Weights of a small mixture-of-experts language model, trained from scratch on English Wikipedia.
Size: 20 layers, width 512, vocabulary 37202, 124M parameters.
Experts: 16 experts in each of 18 layers, 2 picks a token.
Below are experts of layer 14 (counted from 0) of a mixture-of-experts language model. Rows are named router (the router's row for the expert), up (a neuron's input weights, with its number), down (a neuron's output weights, with its number) and show model dimensions 224-255. Each number is 500 + 25 x the weight over its row's rms, rounded and kept within 0 to 999. Numbers have three digits each.
After each expert's rows: "mostly gets" lists some tokens that are sent to it at least half of the time. This comes from a sample of Wikipedia text that the model never trained on.

# expert 4
router:506506495511515446499460508511533555513508511518496500492492460472486494526526495509520536496520
up0:518488482496491495521519489487490506495475459522502500494522473494474506472516450485482523498528
down0:506477509543517506474468556467484518493467466481459503486511495504538498529517493578468494485491
up1:490521489482531480528486522520490549467518534514531512485467481486516536506580485485462525525471
down1:530489487496525540498499556543492515496527489526478476513500494485451534523502543541458495494510
up2:485501492518481496521463460484491505470545563498484513537500516531540492494497514511484500449484
down2:523497493483520499542518498492496455517483532549532458512484470517534502521474471509484507506527
up3:484499493561503472505537498475493513507515494540536506499462533498512502472465479537502468515497
down3:501500508465507547466484501474514521463486503514465499518548483485491503520538478495473489508548
up4:502523483550500490515464529511464517489470493505508522517470502520495505460440499513481477443536
down4:497526503530481470494485502506470509480452475530490505515539498538498508488511516505462519480522
up5:518485492458519469502494515486489489486519437493477496487502493487526469535477547550487460487507
down5:528481526518481521491495527485515489466506524463537505522510474487499483492527554501505488543465
up6:496489493481448526519504514510515468500484511506529520491509511486500478490512503531513505498449
down6:500494495493512515505471544460506464498468487533526511514495507532465526529464513510466504489503
up7:509502458504501474474527513539490552456479499532510486465509532499502510480522516530514517491484
down7:527522502502525522556496497500557518523522466554494515490529500456511501506479500511511483503498
up8:506507553522490509507514487500535526460467491442482518458476526478539520547504492490479528507515
down8:490483444435474521485508502531505508475519535532507453497510499512442466484463474521537502476451
up9:490500509505555473521486471471492503493490506489516503488513474489465546486480527522480512523492
down9:486502469522511469542501527471492513519504512512525487497535497469537483459529496466468480508508
mostly gets: " \"", " [", "/", " (", "-c", " first"

# expert 14
router:497498505488503516463449467483486455483474515482544508486494517484465491520523454531485504491468
up0:512465513501456498492464509543564534473549520493490448468503470544455521491513509514487508496479
down0:490471526509535574532478473489439485482473516518505445494527519450513490479498480499459503469524
up1:508487526416493501475488491503493536442517523466499498499547465477477494504503501513467461503466
down1:517506495500497560483539501472487494474481514529488482486495483483497520503484537493512474490556
up2:522509529509495503522489496505546547481480529523487510501503522527480498463526486486491511519475
down2:477524501468480530490511544528484492490510504508485494459540518477534501482518494553520477490525
up3:478488504467523554491518496461530493493480474521500487478535524508515502543470492506502524469510
down3:448454519516492505499484511503496493460490505529468477526501478501532542507493481520470504498490
up4:510457540464513476500479563420483478526492523517477476485457491456485502522487505509491494465474
down4:502515512451501518487501500479511515484521499483485504465483495539525485439495535528448470504513
up5:488528541517504480555479491504518487576469481513513509513498522498534491502519492476509529504455
down5:445501499489485483506491498534495473519474481459485497492510485530499464455490492504513524485512
up6:528526470455517547506511481524507505518467505523469490501545487490512527494522533496484503502526
down6:516484520501501511458473523499574489484478483481496472530504492492511509489482487520539512486482
up7:491502449552489503499486515507520523550502494481493478476525502461480533509499474501544484513483
down7:490507502497458497482527491473530505520509507507489492506470545487518501524547526490494446488523
up8:550489516471469465526504458499530494529516546505502491454461517513509526486523434486499521481534
down8:518476516514487517519493486494490516502492483501504529531472502488436500492533473450452506471519
up9:500535528491506500492487521455527522488513545464502515460553502474520542470472477533488468501500
down9:487458513525544506490466510464536492475518499486478506530506542507512484470487485481469507496513
mostly gets: " have", " what", " had", " which", " Arthropoda", " Tony"

# expert 12
router:532530499487516451483532489467508499494496530553527480458489530492461492513541469487484477520468
up0:535511491502461473536517510450477473530533503459535486508483533477477486495515503480533495483511
down0:507533519477527477466517525511512506450511457511512504483517470476508516480471528509486474488534
up1:508478514518538523518525513475482489520486514494480509450469517482489501521487500470484491541507
down1:474524465513484497526528530472462567467487455464478541449553501518493504447538514472511513475538
up2:461508479487523559489479541483507522527489551511525488516502517492469533515527528532484464530429
down2:518505494537518514513515516523483488511467515524539523472506503465504503474504502513523485515521
up3:504517507480548528512549514490481457464490494473514519469484492508461462519498468482483480499466
down3:467495487464498493453466547488474494497504480486497489475496512506498459475493556498493509498514
up4:492509477481517437492545501555532473529498520533484505479559478496525511530495491524504502489471
down4:503465495498511507548479494508470482526506457541522529469530557518480498513522522504518545502489
up5:516491459495497496478488573479520484473464493505499496518492546482499451520506493500511511480470
down5:549469492518534504543524494493506497494483523466507492500507490503531515512518499452470472510504
up6:446577471566500491497481505513487521486501487492506512496495483460504497493489504555511509525520
down6:557509489521529524505455501529507444500503482514499513503506506524549500495505503491457481500492
up7:520507455490534472556513463449503562461512536520517481469465522494512482493512501512499500483511
down7:515526492507524489504531515523515526540504508465525469529428478533513524523447479512514496515471
up8:455525478520505491550533496512491510527514516526511514473516512543524511483479506483522477485510
down8:511477511502478473505505503489513464533510490456484543448453503486500529502484468494488507525493
up9:498436472481496494464466542506498499484480497533492431518483476533523502540503482497491492509539
down9:503529505468493513535531489470495534503521514495472502457547515492508539457524538528524535522506
mostly gets: " played", " named", " wrote", " performed", " including", "),"

# expert 5
router:519494441509479484528538504475516543537502501491490482486532460507511488538501499489482505507492
up0:503487514523476488478531536488501462478489491455521512454456508472516487497508516488526471524508
down0:470502544473506513506474488468460470479464512531457542469534478482490493534507486529504505472472
up1:506447504530432506473518495524490487507537516522492487482523529480502474510512509514514519492484
down1:492496483539527510507475501504498500519472451493467466487492507495493521538473529482475472499508
up2:468476490527466489535548486550502515517530475509490499499512495474465498502481517469500522511497
down2:496495491498520518511470491485489509494529504531500491466508496533478490535535505491518511445484
up3:492493492454465506513477471464500505460463549515453486482518490525513487489483511488451508480462
down3:479515494465476543488481459543501466570469505529494537482486484480515533521506486487520525481496
up4:500468546474486506473530489527504470484490490508507549459491499517465476552485452495511480565493
down4:516531502463501500438514506518517478457538543538492508533495515543497476556500471515471522525502
up5:504498489471525504491492488514498486526482454529448480494495511516518497494482495450488509449454
down5:522499525478498473515465470506504475490492475484474475480495478565478522476431473503468486519489
up6:500514525518500535467532483518503478532474507547474511516503482467512527498506473492511513539542
down6:519553518495490489530492502538486526526491484501482466519481502482495493543497510445506529482546
up7:502512458510517494505472500544527504518496511507434524436509531563495467485521487484468510484504
down7:511446504489474483540525461477498544490503506517502506502529497550473472471539511499515518523477
up8:498513514547508489490513489498500515511505523472540455460509492513477516524485503481463492445486
down8:507517504485492450509506524499490485492473485504491502507508484525518493480490517478478488541497
up9:471516486530482462509527470465463475496497500490491496493502522519526509505510485474459472447456
down9:518542559460484489504498506488525489480527527498511529522550447501523475511528487531493536501507
mostly gets: "°", " located", " −", " village", " town", " census"

# expert 1
router:513510474486523481516556531474484516489508488506537478401530467494491494498495475509480506479476
up0:537559519519467464490519537486470488527497512521512510451480489469465506497495486470500505500518
down0:518473519484529510511495501547511514471508494534474514494534483509512500489484501512530525459474
up1:440524472425493543502487479488506471521516511480525512518484513507484489537512513496462520476507
down1:565501489490503524503493534532480516510470506504500469514440479536490474512518484455547500436501
up2:516512468509479487478537503526468504513488474550500464444499494497521493467490517503526493530512
down2:480509495541556486493497530469511477480476522526420465494456476460493489531467486512452514511489
up3:468548500469472507551541518487521532518513488488489488485501508451531454514473466501452520512511
down3:481507497544477501552530518524464521562458557480480499535521553524523527536477476512471474515540
up4:473502497514512545491505527471503484499497504458540464511496530484507483503523513503493503526473
down4:515515478538510472478504491514536493516500502471465515489525533502505515485528528474518477477516
up5:499493551461446489497544479481466516469514515508501520457512511504513490494506507505478544493524
down5:486500461479512494523440477544514535524478505475514492531519487475507533513509485499491476521510
up6:491497499515484494496498510487480524480510484514534472479423481536500476493489462516528482530482
down6:498488540496488528517458521522474462478517496485512498524503494475486477547473476498520517529511
up7:524560491523516546473470518510523461435521497539522483491461477502498499511494498502481509510501
down7:502475517529504486483495508509479513475483511504472456469509526493473519497459501483488495476477
up8:497477506479486499527479508491470483500500468495535500512474511534512465466472517496488534506494
down8:536521526460502491481519484476527491537476506448503485498490477480496506486506521500515509486466
up9:470522529458474500514547523495535469508463521500530497455465479508479491471545452489515496563520
down9:487506482455457507518516484516487492516502489470492520480502476469509554486509478548461534503489
mostly gets: " Academy", " Association", " Museum", " Festival", " Council", " School"

# expert 15
router:463506506505546485526476496438458566510518547507528500486514499500497507523530466489476523504493
up0:503493508509517513495543503522488519521492537499538442504488483521497500506506467498508473511529
down0:523498509500567476488516478526526491493488482535473558478497513521507475441471502481505509538520
up1:467524512487550462498498490472485500481503502505511459499511491447509541483520504492482545499487
down1:490508512584524494469450492506510496488509485516520515517491531511492520471467476531464536496479
up2:434518536451490483535521459473450483486489465483565502483501480513478521528499489560480476529538
down2:480533528489504474502495505521496487517504510494500519478480496518491482534493468484490465506538
up3:499435488538477516501472540468489445528522496468551478500543520528549516506463498494473464509464
down3:520486456509526484478515500492519507541510502499500482492526484528472487514533521510494476470538
up4:491491530508517504471487492544474486523518473490524517523538489501471528521486464482493483452512
down4:523484499502478513519492524523501512514502523494495510464501508460542493479504497494491459547525
up5:509524477518505486480457454463488434500486524513498464523436478516514488463514480508496525484516
down5:458477484502503516501536520485529502524478481546524451495466473518444518492458483505506516508536
up6:511517504529512466474522503482481531460522511492475480528506533490489475504474514505502477455537
down6:479482462470516496529490445483493520485479491537500469529533553526516501484522520481492539481528
up7:505540523461532504532495496497489496490500512542562503478505499485516526514481532518505511486500
down7:483503507511487496485540491540439504512500512504495505507482484499485474528531519544446530505488
up8:500458481535456558526528518511493508519489493476509482441472491467520499481504506508434496471473
down8:526502478481502511484506467475504488460526471502501482453495534499480515506466508508494507510494
up9:506479487490517455522506479551498523527533559519511469508523500475483526534544470509485540473449
down9:518513487469492526488503557490440496508516507531480515507532532486478479490545455454501511499493
mostly gets: " military", "°N", " Democratic", " Military", " Navy", " Army"

# expert 3
router:487540481484468503450494497464488530498497498535527457433537508479485522480495450480494494498490
up0:522538451483533503490505490479497489476483522504506480449495501502530540480501524539507461460491
down0:504503512484501530455467486520488498490510521479533482537485504506528478519492525450441512553487
up1:500483508523457481490526492471472474481512570530487503480526501509484519522487521532482510509491
down1:492493501496492517492442497464502453465511520475485490478479514503484496481517517527464506514499
up2:516487520483422497446455509534532496503538515532510483463464501495517496523460476506516501584517
down2:495490447550505508476490517531471544549514490477528557511474528496502466450515519495513519492477
up3:502489488492478521519515535449460481476521491510507472462502563459537461513543530507494500468545
down3:481507531515492455486517515519463468514520472504467519474500532511503531491522505516526528522538
up4:528559496533470473485514456491490498488536484501520502467528507500523472460502526497506476496479
down4:533471493490493506521518513517469471499488486504543491518526493524501452468489512538461492497497
up5:541553489533502482463458491494496525533495531475437467485524514516513490486491546499527484507519
down5:506524558470507515470495520523483481491503488513516468514493482518560523508502416496514534505537
up6:460501543490453500484490521510512468466504497525532481490508511518505514490508511520538502461515
down6:503511465507498499516492479475526484485520452537482484461484529486448497510490513511455484510554
up7:514481491523526487550545494481526501495500501515500496500503464498509524544500484502521456533461
down7:471494496508522479501506525521496457481514489493477503490542553474464471482492498520511503522507
up8:487501490489491482481474540487558490516529510526498499515537499516448476519489470541523543489480
down8:503495512472479500473499505504502536502502495495489548504469512507458506499536505508525450489472
up9:509491503510504505512478495489499490511492525525505468491489498476486524485485511474438499522526
down9:474542474501513508526484530542493537500501474481480514517480480558507488510469495497440504520453
mostly gets: "%", ".\n\n", " would", " can", " while", " million"

# expert 13
router:538482495489492457513446473499522521538505512490512488470481516490513464493533488524529494514514
up0:502462513497471547504461464504485510526481463517491490465474476451508476514531531501508520488533
down0:493536491513503515500484480487509481502482542438527523526494528436517485527478495488460549478451
up1:511495476505491531494477512499510505516467509475488481498469498498496493486522485490459521489533
down1:504502504532526500511499472518471494502493497501507487458514512559489556481517479501492507539501
up2:507508469453509497476498506479514483512463461505576491498484486494485494485574510476477481494470
down2:485508541529518537456516491518516488440516518480506532516511524481506498519490521480498487495547
up3:489532500473457465536494454528529474514533497501476484457539540512524506515516500490473518526497
down3:492451439464495465532504475463467497501484516487490489499519467501487502471465441482474552496507
up4:510485511487524510511463487482518534507500491472542508440507532506532514533489470480510485546499
down4:511470498490468482517546490471493480533461532508491527464474508486479508483497531504518549531520
up5:464530500533510504501500492533485495526509490518489519503509523465471483518533493495507468526498
down5:482496504545498488507547477503452497465488480523498491491510517487527540525544469515476510485470
up6:495461524462491509484487517517553491530519499509515499498526493507487487481501461561504504517442
down6:479501544459491488500478481529531493475472489469499516483542514501512535485515468481555473510540
up7:521506521444496499471504464446479525539484457528539459487446518520507432482497507524504450488455
down7:488510509503525471487506475490444464486508500522489484520517478492536494489482524508500482544484
up8:478485502478489523453511482503480489541541487496470463491475471484476523556492548511527523472496
down8:459525525462474500506488514461424503489532486518477521481515481493501519499561497503489543485506
up9:521499458533504545521494551493490481564556465475490565530494493499518522518551514492516520500474
down9:495487468491540454507496529535509531485468489481509514512541512487515483575491525479527512507470
mostly gets: " well", "″W", " we", " Los", " so", "°N"

# expert 2
router:478537483467499488499523465535535509477500527532542499449515508487488489531519441508504520504493
up0:503517500493523487478516484514467526510524470481490518523517505467524478517566480539509492521504
down0:499481485499492497521489505507480480495547509475521476455495491511495467534526452506519516531432
up1:513522496509505526483521512530454528507518483442479475477496485521497504519502527497480458465498
down1:496451506531509518511523473465490541508479493459522470475497541553467514505456498469466482468496
up2:485480488468471528537517515500510500540523525493503503479501522511504464534518477507534529507446
down2:482483523498501508508481508493495503505484547470516531504497515508453515512501539515512513507520
up3:492530459481522510494491484549507494544483530485479507504514485517446569477551498484482489474563
down3:513454488476531511484553522474487520518478496521537476469481478500559469512499489455490492515480
up4:517490488522490522501508546494549471505524525494491460455500512486521495488507463473464512498503
down4:479481504502430485494502502515517493504519532450487519462481475519483529493513539531506502496489
up5:539522560476540467484489528513500491461516518491517499485518499493523483511522491443509540436488
down5:494523502511478501523473450499497497505515485491526512509507501508537480505538509477492471502512
up6:506484496489531528514496510502482507512541473468480483498536530484501563494535475481503473536496
down6:500484498492489459508498516507476505481469521553491538498539481474482497476514467534519507523495
up7:465472526512490457511514508459507473492474503480491487453459506457504462462511491494474496503526
down7:502511526521473496515478506518572492477475463527510508540509476544494456516522491517505510475520
up8:514476524465506537498487521490482491514512526472509470513457509490508489495541489528478504478496
down8:468506452530469496491500503490508517493539517487512560518526515483499515456508521519514495528514
up9:491512448533522476551481513485554497461489501502510486510456508507515472531471469494496481501482
down9:553503472518516458488461542514537461474473513530473453494510534505522511491499503524469481508523
mostly gets: " him", " David", "ini", "ura", "ai", "ino"

# expert 6
router:435523497523501461525494511493526553516539505496525480477522475506454490499557486518479518502536
up0:497530473490490498538498546509486498499526486507477492523431473499518517517492513491485518452500
down0:533476509495426508514524471496522515483484503512487527475501524478571520480513496523507506506456
up1:517532481503494508534489470502506516511493502551488514486465506502493446428469503452462499493444
down1:506439520508552499474517478463496496505467507465478470515514499507470462514500544502486488544507
up2:514534480516533469479491511510542520514464499491530507485524479524477486521479456512508540478475
down2:558475490464516513521517492501475505529499474495497484504545478529481492533489510519530506491530
up3:497480516537472513522539483527511478520474516511488526524478492497477532508544515519501555469535
down3:540480484490501493535507495451519516545515489539521520504531545534552523517550481551485538497496
up4:476465524520470478506508437488503426497500509468498468469499513490474480469462508487521486494460
down4:507493500501526487483529508552497509449499479534478536475530490480504495504483492502461546488484
up5:481499540509486471484471518514529533548527498547502457489476478519445514478539521516512514478523
down5:484498470518462478477501501520504522482512494487516523456481492505559492481508504478523441493491
up6:513476456535479504505494510547543504493493523518489525489471509454491521508523505478492536498527
down6:482480499532533508469489472513492492479535498506484496526498493519491511462538521511462559510431
up7:508496506532496514536495478514508543517501491501557492533489517507483523529521483510505501493516
down7:536518484450502493547458461527518455486489527532473460553483507497513532499489455545480494517502
up8:485499532511486525548481465489513451555494490486499481507485506526471509507497534548546496515517
down8:496522529501510490513509466496530485517455498511521483477421531536462482494458497524521557538458
up9:527521494531489481540525524496524496508481521477504538510523451514490537468501520493503478457483
down9:540498476482521473512506508513478510513491507495496497482457514490510527479465492508510525504459
mostly gets: " there", " There", " Street", " returned", "|", "There"

# expert 11
router:490520467461525470505494473514510484504513502469523505460563513524470497541523513512519523511476
up0:520504498460501495502459477509490504509505525500467497465509519529491487528477482491535476545488
down0:515519556507526511525540528492549499501498500524497500508489481525493497428517513429516510527506
up1:488483535474505510499498517495563509495509493496514474482561477503521529502485482524487503516471
down1:501497581447556510525509494462535514506493506518529517517468483495460536463509482512531474485502
up2:487504497543492548479480484534494469502496437444517508495489487522477527527475526460528483495475
down2:490499542474507542495504540476514487505492488507509461494481541544506503509490480560493470489500
up3:473509484506516488479485511499538502526471540486483490500537544465471498506444497484504469513460
down3:503476508472526542489481486507488472448486476494475495468454463512536492502487513495504520419513
up4:491527486482471471515494504505508518508500517488475489478457507474495522524514493530473516497486
down4:529462507515497493487488481488552494520501510461473534512507499486456488545528457459476488475497
up5:493505495508476501527516502519482509543500481518456484494512496466488495524492457475484490491496
down5:447528510489537469542512531505474480451497472507482512544471506495507556512511474461494539514526
up6:542516480479530490499511437484523497502479478506555503499521493538486531532481478486498475485485
down6:519498539530531472493570485520495512498482510520483481500492561502522473495567504520486502471498
up7:480507522468509487505493552496484528482526474532527468547504502482475550531535476493528481536439
down7:489507498535470540511528505513484468511498441515516496479547473514499473488526511500512501506481
up8:536509495449526510522523418492501490514493471500469496531475499502524496497472511503467488520469
down8:505486483496470497482517515527481496511499546486513501502547497491507492507501449459547509526526
up9:513495482494528510505467506508504532483477497470481481501534526506473496531438516470460522503529
down9:548490501514468481500462546489474532512504439492527485501528526492502480504482519551493507499502
mostly gets: " north", " east", " west", " south", " southern", " eastern"

# expert 8
router:511497486493515507485525497485487532530480463498507494461496544517477481536482479493495503500532
up0:470523535551501500500570510501490471521521489504475513492526478533502505506487537507487507477498
down0:498503482495503485472506512479490509519470530525531579535519518519477518489480488482487508535499
up1:482514490490467519531506506474464500508493482505540533463530494537505497522505424539479495545537
down1:517489513537493513496515467512450499535464523487502529450525483475524457495484510522517484473489
up2:524498430488497502491493485481527511515529530510463480490464482508512511497496505497542490475542
down2:458473523469492502507467526479555505473507483445527507493497476498525554507456509474482512509471
up3:475464475514559502497477477444535520503500470510505518482530522512533523525539523513520518518482
down3:536502470521489473502461470481515482479526478458474474519503528460517493526489500520496478508504
up4:519515503481491475518486511517548503515474514526538495485538531497494497522515490517524504494554
down4:488500542489424507489529486527530511475529539506539516566492504501517504505509502529539440551522
up5:520496457485492503500494495564497537574499533539503459474514507507499491529507473525529535482532
down5:518506498515489552520515486547454464456515506514475492491528544507527496513499492521471514522517
up6:515473485510484477469491478487498533504521446509498485482500492467464511498508547533511500504486
down6:544504491494502515503513509488518520464489446492467506545533513504446450495517533513545433477520
up7:447512510530509466507501481475493515495482478504480466485527469497511486511516516488506481530533
down7:500525472473466519519493489491530417545477502550535525509491527481469497490479452502523492496471
up8:556469505531514504506508514485454501518466518455483540479519482510481529535511481484491484526475
down8:494535484535485496509502522498475507482509473556511523494494492505512459493510487525472517463455
up9:509518466514520517491477534493531499482490507481490487515516499458524547497521512516517516471499
down9:439535507555531478500485481507496466483493499522539449496486474457493523477492514554518583483511
mostly gets: " sh", "sh", " k", " Jr", " o", " ft"

# expert 9
router:459547488514492526509519492481506558515482515507517501459485501458511472497495445471511491543521
up0:488448494507492482468522508486503490474464492516460494493497520506515501481526500515481503496520
down0:475464516530526524497444485506493502513477508468494519491500454522504511497503472459517474519512
up1:520506497487505540457486530483480514530498518511500504436505504499498506459518455562514513451452
down1:521472521475516519551489532504522516523461492479529501520521527464491520461517506514485469530458
up2:513506465535490478448501487489477508522476509485526499530524537499471511471486468517504494515494
down2:516535504514454457490481449494502470511518503498524545517483498509472469551465521520444546541536
up3:490505507526487505490516484516477510466502534480520508477444531507521493480510483470496490469509
down3:495507478479505484509503476509471496494538472498521522492567464512465493548529500569455495491465
up4:507514501515455512499513498470477493528564469487504524492445486524482523452506455501455504534491
down4:537502487486532483491466474462510469522501465448524512542485540505485504511482493468503468479509
up5:517511543522515539493504478472521505506505504523519492543460501513530526488521485505506520500527
down5:509489500517467509480475516510509516504499468525528476508492496506466507493478538508500527492523
up6:466480497536509517512507496513487482518513480542501513472474514487499449499478484438540505494572
down6:489503490512526531499484540527534479522515497498525468529520536504481499489514471511483517499518
up7:476500510512506494520523526509521542531531514531521498450489475485508507465487495494477497530485
down7:498491491521531495539501475512508482511505504487506472493505525525525502497526487529547515515512
up8:486534435523471505493507471482533495513490500483504498506463501514512520491526484470523490507515
down8:508519471539424557471494517501507511451515522499452495536495511531525502469509479491509483476506
up9:469561554483520524462555532496435509516516535485520526508500509510529479471482489483535512501500
down9:471513532537481473494484517541488477506483491509494496529477482510495512506526504480485477557502
mostly gets: "=", " politician", " Website", " Coordinates", " Preceded", " Succeeded"

# expert 10
router:501529483467517479514526473498495553519502479506526496466501515457493507522512459485500490491475
up0:487497490493502519506493505465540467520521484492526430485545494481515525481485501489513518512545
down0:488490478491569508474500525531488490491511460500510527517484503546518503498521497495471482495514
up1:504499508499497445472506519475461469461491502492533506463533514458511525502513469534516500529488
down1:476525488516537493476477561487518532508533498470468522485500521506511512472518507476487496514531
up2:491494474450513509517519497456525578500506529519474507526499501520496502492498444484505525479520
down2:466500451500446515523504478504516528459493523516519496507508548507443510494517505475529499488527
up3:478506513525479531508508461444477507511494554538512458509518500497537445492493466497483479514458
down3:478486511507519504484486462509520491551496525442479483486479496518475493451475543506510501501529
up4:528519473473479533497480501505506480498529485502482498530480519484510479498507468535545455560487
down4:509500488539466489477505549516523506501480493478463512473490451483459535491489495559508485479499
up5:492475479501508491518506480465477478471522479471493494508466481478493520498493476515523491499468
down5:503519518536488476509504490497484506545536472509480504505507563507523490513501492480515485465523
up6:472466494481555471477476523506498483496509505488484480498464516512526454469502483503495508496480
down6:546530472477524545474478500450464456513487467483484512495498489455540496524489507509483520453484
up7:459523519490480498537512526511530510454479456507513468492473475500487519489504510505480505528485
down7:459539519542501517509509488508508513453463464474494463526495475476554501503449501519481515484521
up8:508473525511502534486530482529490460472479517495495496463485510487481471491496532484513521523497
down8:517458488482481450517477461506541493471513506462551544478521513511513525537470505488517533463511
up9:503548482455502542548504504542506466499461532468484508491521483480497519513527491526469519466505
down9:505519569476490489509540494532478514477481526490517473477471484456488526527509541523479477512527
mostly gets: " new", " American", " original", " This", " local", " Greek"

# expert 0
router:526502487508482493551476521479515502466469536485479508496571495481514482514553422494485539499447
up0:477513454511450492485477514489505525444482508514516476470542495510484499479491484509530480508464
down0:477480504494485510486493522500538482506540510497524495496520516537543527443517479485515517505507
up1:481494458506542484542483499470467522465504508484508518425500485528499463493510509525514520494479
down1:460495553469481500531521466525483462550510477501557497520492471487475511502489517538488505485519
up2:497467519503501493526523455526475526567451514473519493488486448496526517489500532461490503529459
down2:480514502483521498486528514530463459551508507483469510514469465534509498525476530526478523474532
up3:547497489489505510492527516503493503515533482471500534480503455519472486501531543486498514498491
down3:494495517465522493475524525489511481419496485559486489495498527529495503504511507519536472489481
up4:534526485494451518539500507503481445498553503455462485478511492478520510493517518506468538469498
down4:486501517554532483440529479507483527506500548496514497504539497484567483550506568507507482533499
up5:439548495481533489539469474518471474497520466475489542456560532490503489473561465476518495504477
down5:489476516492504492466506470525476533507499543524514487526499521476513491485464516408474493484480
up6:526552518515502491484477480476500506468474525517492528534566483480479512486491484553489500486468
down6:524503505522482567496510467510491475496512529524528500500481493518480470482506532488489537557429
up7:511539489468455506489438483483528501476465529502492496505509499494493468448541488443525477485471
down7:463502477484471487522527460491509551513523454484518491480522542548504502527470514493468476505501
up8:493495519500500508513468524497462530433513550502518491490510450487493471508476484465475511503484
down8:537498520498492520502500489527517519487513498510478499489516435474467501490502462479510508447509
up9:490477480435484479473515515515468516463518486450454471509504449481532506493474478513501525498484
down9:497499512495496460488495512490499488501510521504472548483479500485521503483514481494480555475481
mostly gets: "202", "201", "199", "196", "197", "198"

# expert 7
router:502510518512511476529482452501525510504491508547530479460526531444466469519509453452504482540503
up0:521480489507506492489480535482491486540530525485457495491512515537538486525532532525510456462524
down0:475522482481498475505496451515511510455480462499471442555470524535539513501494503502503498497504
up1:512490468465509485474474488534510487496513518500504500451514511524498522472517497465528507511489
down1:522478499532515548463507513488454511495484535435503503517484495491478488466534439530518485479525
up2:489511484492526495521522500493488528478465466552517506470508490501527506498513474479483529511509
down2:511498505505513472550536517462536510520542516467480494516499505500523496481510529561512481483510
up3:485490527508504503462486514533483521506542499512536561531486518516499452510506474503527470509470
down3:470489524535505484510493490501474491525471511511495473511550485462490500567505511535503479495511
up4:516480508500469491456477465506491509445507506461501502487543516504516520497485472547488527453506
down4:493477496496526497515510493492502532490506537461525523551514499543587508510526528493463519497458
up5:492497501496500523524491523455480482480483496511491519495524557509490505502518494493527507476456
down5:451508477497449471508547479511501528487477519517514515481502479488467524481470517503505525499516
up6:505462501453523514532493498489500516497494535468535478474476515527477501463437510513527544480510
down6:480547467489465525491495496498516479546513482511488550465515511517483488531509559490433494510524
up7:497441477477485524534484537472523484527482507525513537506536509509446542539454534477496502541492
down7:506507453489483525471499463470529511505541517501538500484485505500515508469531498488494499464486
up8:520540498501514460542497470495497446506496502496483474495471499507515493530516471522470527521503
down8:485520519521472520502527496436519558441510530538482504510491492513524523488557507471488524513512
up9:493489543508517498494499557515490499516492528523495490530546472535484468469490441497522503484509
down9:511498492461515465489464471464524530503487449540494543456550536550558468470481509557503513527462
mostly gets: " As", " Ar", " Cup", " Or", " won", " Mar"